Weights of a small mixture-of-experts language model, trained from scratch on English Wikipedia.
Size: 8 layers, width 256, vocabulary 16264, 59.5M parameters.
Experts: 128 experts in each of 7 layers, a softmax router.
Training: a variant of Muon for the experts, 280M tokens, 7975 steps.
Below are experts of layer 3 (counted from 0) of a mixture-of-experts language model. Rows are named router (the router's row for the expert) and show model dimensions 0-63. Each number is 128 + 24 x the weight over its row's rms, rounded and kept within 0 to 255. Numbers have three digits each.
After each expert's rows: a language model's description of what the expert responds to; "comes after" lists some tokens at least twice as common just before its tokens as in all text. This comes from a sample of Wikipedia text that the model never trained on. Tokens count by the router's weight.

# expert 61
router:130114153126113142160163092098112121129106105115158147142117130141178149124146101151092156138145118147094077122162128143092112103129100132144115122126133087140111136140102117128159126091105158
Early word fragments. Short word-start or mid-word fragments in rare words and Spanish or Portuguese names, such as ar, con, Santa, Rio, cur-ren-cies.
comes after: " |", "′", " and", ":", " de", " a"

# expert 46
router:130084123135152107181113083138139088137175162166135105131108142136144142131132129100099146079107110164158107182110161114140090105168115168148099132165114138095129111155162112152147142114133179
Mid-row table separators. Pipes, spaces and punctuation between data cells deep in sports statistics and election tables, also heading markers like == and ===.
comes after: " |", ".\n\n", ")", "%", "0", ";"

# expert 34
router:102171154075121140097144103108129115147109093145141150140097110099121130123146110144110131154131126137148155090159146129123115143141175100132091135121102138157141176130099133117147157191142106
Titles and nationality pieces. Official titles and name-start capitalized words, such as President, Minister, Secretary, Social Democratic, plus mid-word country pieces like Ar-gent-ina, N-iger-ian.
comes after: " |", " the", "-", ":", " by", "|"

# expert 57
router:109133112103097112112123108165166128087107107137091142079126143154156154097143114144131143101102099155135091125121145155107116112125110115103091164161136127107139162136108112179168139108109146
Year first digits. The first three digits of four-digit years in dates and life spans, such as 201 in 2013, 196 in 1964, and 202 in 2020.
comes after: " ", " (", "–", "/", "===", " =\n\n"

# expert 31
router:108159156114147117109161109090142100105117134160125149143142147169125133107167178129125127177108109093161126137114149163092159153107160105174157143118120119106121077094087148091133113089126179
Descriptive adjectives, nouns. Comparative and descriptive adjectives and physical nouns after articles in descriptions, such as lower, dark, similar, storeys, roof.
comes after: " the", " a", " The", " and", " with", " are"

# expert 10
router:097087094098158163099133139150091121155122136118094110112125151160091130129148145144104118119150099151149112125132113146154155149105160161144099141107146127122155106169179119093113145109104141
Prepositions and temporal connectives. Prepositions and time connectives, often sentence-initial or after more and less, such as less than, during, In, On, Since.
comes after: ".", ".\n\n", " more", " up", "===\n", " end"

# expert 0
router:123100153108123117151100123165136142100111124183097104082094137148127141108155097088099141073161140115148121133109162109106120110118094109134107139159111134139130172126146142188119170107158094
Digits in years, coordinates. Final digits of years after a prefix such as 201, 198 or 192, plus coordinate digits and °E/°W endings, such as 2017, 1983, 99.1861°W.
comes after: "201", "200", "202", "199", "198", "197"

# expert 43
router:106161155093150144114159091118114094145107176163118174097114132167174158127186128117127131173097081145109148140145179135129135138111133152155107130105122112142160141145144130120138119113094155
Quantity and chart nouns. Nouns such as number, set, total, List, Top, contract, often in chart placings (number four) or before "of".
comes after: " a", " the", "-", " an", " was", " its"

# expert 26
router:112166152089135130143097130182128125063103101152121117142126136139166142150133122137103160113121071147122106145128165158116112105115089170130160176119147152105151157129108079098088120087115143
Space before numbers. Standalone space tokens just before numbers, such as scores after in a, years after dates, and values in table cells.
comes after: "|", " |", " in", ",", " January", " August"

# expert 15
router:116146109100149104131121157144151110103107151107138146077104147116175145130121146109140135122117097151151106104156161147094138088120106143155127153143102087140123139150162078120100123136101068
Table cell separators. Pipe separators between table cells, usually right after a number, plus semicolons and dashes in list-style data rows.
comes after: "0", " ", "1", " |", "2", "3"

# expert 50
router:120162149098150149118114086159126100117123140107141140148151169158124130128164101127145126147115116141122124167145128128109117136095151121133111144135106109158161172157101096118152131144097137
Table and sports nouns. Nouns in sports and results tables, such as medal after Gold or Silver, Loss, Date, Votes, Apps, plus some general nouns.
comes after: " |", "|", " the", " Gold", " Silver", " Bronze"

# expert 36
router:131113095095139105157094100155167106105131104118164162127094135142135124139118111110171134156130136124108141145086150155106135140098135104167125113168111140112141155153126146155169117151134144
Ordinal suffixes, th pieces. Ordinal endings after digits and ordinal words, such as 20th century, 2nd, fourth, plus th inside names like Gymnophthalmidae and Scunthorpe.
comes after: "2", "1", "19", "3", "4", "20"

# expert 28
router:126115155150153095174123127160134099126132144121118135111127144131107139151117133118142135141179116136155144134121109156134105122118149145122148155131107147112125094135140088105099119136097143
Articles after prepositions. Articles and possessives right after a preposition, heading a noun phrase: from the album, in the eighth round, in a 103–86 win.
comes after: " in", " of", " on", " to", " for", " from"

# expert 1
router:114090118117121064124114119126133128117136167110107159093159144154160139093127157115160123088122117153146110153096145150141124101121155123133151139126136151112129153136141109143120155118088132
Table cell spacing. Spaces and separators inside sports or results tables before numbers, plus "of" in phrases like Round of 16 or field of.
comes after: " |", "|", ":", " |\n", " of", " Coordinates"

# expert 16
router:111101109105144091154116170102101122161107153143135115133132113134092144152146139105147112151168126097148154100095128163131111146127146161153126118156111146154140090079128170092082122166125146
Appositive and sentence-initial determiners. Determiners starting a sentence or appositive, especially after a comma in species or entity definitions: the spotted anadia, The label, also Romanized.
comes after: ",", " of", ".", " is", " and", " by"

# expert 19
router:182105134124159097169116133141084129136114110153128118103143127143154088159172124114127123079108095133148160127181153151137129119138113144128120135177132127153119098154170102168128078135154099
List and credit markers. Line-initial dashes, pipes and heading equals signs, and "by" in credit lines such as Written by:, Directed by:.
comes after: "\n", ")\n", " |\n", ".\n", "3", "5"

# expert 53
router:168103111139142094142135134169136094165112076152140151094128156149130123175162106116111147129123100150128161119142127131119108152148140123102138095158113148104146116139146125148132105128159149
Line-start list markers. Hyphen bullets and the article A/An starting a new line in structured entries like taxobox fields Genus, Authority, Type, and table rows.
comes after: "\n", ")\n", " |\n", ".\n", "==\n", " =\n\n"

# expert 44
router:100132098136166102137153088122124111131106118131128143120078160123148144129148104166134155141080123165174146120119147143109090138147174117151088140133101129138134101121135118148145091145109180
Attributive adjectives. Adjectives and determiners after the or a, such as new, same, various, first, plus Notable and Outstanding in headings.
comes after: " the", " a", " List", " an", " The", "The"

# expert 5
router:118139134120130133119112111150158121130179127130085107116160176153109142110155091106144127144092123107128124097101111152091176128109143111135113115143116155105151147168107131131155141143152148
Time-period nouns. Nouns for spans of time after the, a, first or his, such as time, season, year, period, often in sports careers.
comes after: " the", " a", " first", " his", " this", " same"

# expert 23
router:144141132087162114151107112122129116105132122162149097151119140102136163140130162134120141174134102119151105115111088142145094149160113177164150114156120124138131119133151133116134075105118155
Clause-linking connectives. Conjunctions and discourse words opening clauses, such as however, which, where, although, but, that, also, and the second half of unless or whether.
comes after: ".", ",", " that", " However", " and", " but"

# expert 20
router:120085143094155106179114127132138126129155141155143087158074150142090152138149111095134161115166148077145171114119125125137151153150118113145128117168114126111140138171175151092147097120115144
Percent signs, year-final digits. Percent signs after numbers, last digits of years, commas after introductory year or date phrases, and by after described.
comes after: "201", "200", "202", "199", "0", "198"

# expert 18
router:090165149115145131154150100145134114126132139127109152111116145154168109123150084148186117106129136139126116148148110128112168106135154108113143098103137109115160112154124093094142105163121138
Kinship and group nouns. Nouns for relatives or groups after his, her or a number in biographies, such as son, father, children, brothers, company, club.
comes after: " his", " the", "'s", " her", " a", " their"

# expert 60
router:106121085117121146129117132127167111161109145154160123088100142158091155133153111106098123134108152167130116150129150140132076154126125128136132161149131166143135161146141140123147142110137149
Closing parentheses in tables. Closing brackets and quotes after numbers, especially in climate tables such as 45.8 (7.7), plus semicolons ending table and score entries.
comes after: "2", "1", "0", "4", "3", ")"

# expert 58
router:108174136140173155108177110135163121147109176116150121131109128172145118124140144137146163168137160097134123104123078126122157137112180106106076143098125092103124118123091174140128111176130126
Word-initial stem fragments. First or second pieces of longer words, often Latinate, such as fin-anc-ial, vac-anc-ies, t-iss-ues, plus name starts Fort, Mac, Pal.
comes after: " the", " of", " and", " a", " The", " p"

# expert 9
router:160128110094091095073114112140148111086167091150122160094118142153153146141143085099135133104112130140110107139110149145119152088124096091131116103115123132105144176140111152098123146096129116
Small numbers in tables. One- and two-digit numbers, mostly in sports and statistics tables or scores, such as 12, 3, 28–0, and $9.43.
comes after: " ", "–", " (", " +", " −", " $"

# expert 27
router:150090122132160128101135131153156089120134118158109118112114158148138156140118131144095136127124114143102077129162124136138126125098117122139129145083104114101132160150136116146139129114101139
Coordinate and timezone fragments. Symbols and short pieces in infobox data, such as the hyphen in UTC-5, degree signs in coordinates, the "a" of circa, and short word starts.
comes after: "′", " (", "\n", " UTC", "-", ":"

# expert 52
router:092138093144128181115141131139125163135153137087074142133148136165153090113153126160100144134110127134169085110116118142147111154098156167160136122129117172144133107154153161148126134141123146
Main verbs after auxiliaries. Main verbs and past participles after was, be, to or a subject in narrative prose: was held, became, won, was elected, recorded.
comes after: " was", " to", " were", " he", " is", " He"

# expert 47
router:166076109102092176092163155085156095148099109159158135163154152151172158155145110135137110117138117141124111097172148123135130158123178099115128100140105104106139143138137167144156104145134083
Single letters in acronyms. Single capital or accented letters and short fragments early in acronyms and foreign names, such as the E of UNESCO, S in SNS, ā in Mārtiņš.
comes after: " (", " \"", "M", " M", "\n\n", ".\n\n"

# expert 38
router:190098139111096122135084102168167108091107094162115153119131136138118156163112098086098155119133130149071140128123176148110156097127123088093099131116102099148155150152106176120149135102154130
Digits in scores, tables. Digits after dashes, dots or slashes in tennis set scores, match results, season ranges and numeric table cells, such as 6–4, 2002–03.
comes after: ".", "–", " ", "/", "-", "°"

# expert 63
router:146133127173166127182173121142103119147083123167143123141095134120131174122161110141099132156153129145146097114099111143104150157126123084135133135150091124130156149144143109152184140118151109
Infobox field labels. Field-label words starting infobox or list lines, such as Date and Place of birth, Genus, Phylum, Starring, coordinate marks °N, and line-start hyphens.
comes after: "\n", "-", ")\n", " /", " High", ";\n"

# expert 56
router:129104145119140150167086092107164095134130156136111155115155173121157152116161140139114181136103149123135108112099119131138123160136139116164114143152129139125150159137116096136166131156130164
Word-initial pieces, it. First pieces of split words such as so in also, pres, ext, recon, plus it, now, today, rest, lack.
comes after: " the", "==", ".", " a", " The", "-"

# expert 54
router:129160119110134118143118124170149080101117123149119193119131140135127103152142147104104140168142084166150085163151091124099148116120111104140133136133158092147159146140100112080142148115065171
Word pieces and spacing. Word-internal pieces like ver in Reverend and rel in unreliable, There, plus spaces, newlines and slashes in coordinates and tables.
comes after: " (", " \"", " un", " Un", "-", " March"

# expert 45
router:137161141148129139110157136077163111101160143147085135152151151151136122095106091137154115125075145119146145124093094130107107158129175118151090108130120100085143113097074145155124104143156164
Common modifier nouns/adjectives. Common nouns and adjectives after the or a that modify a following noun, such as real estate, public, water, football, and military relations.
comes after: " the", " a", " and", " The", " of", "The"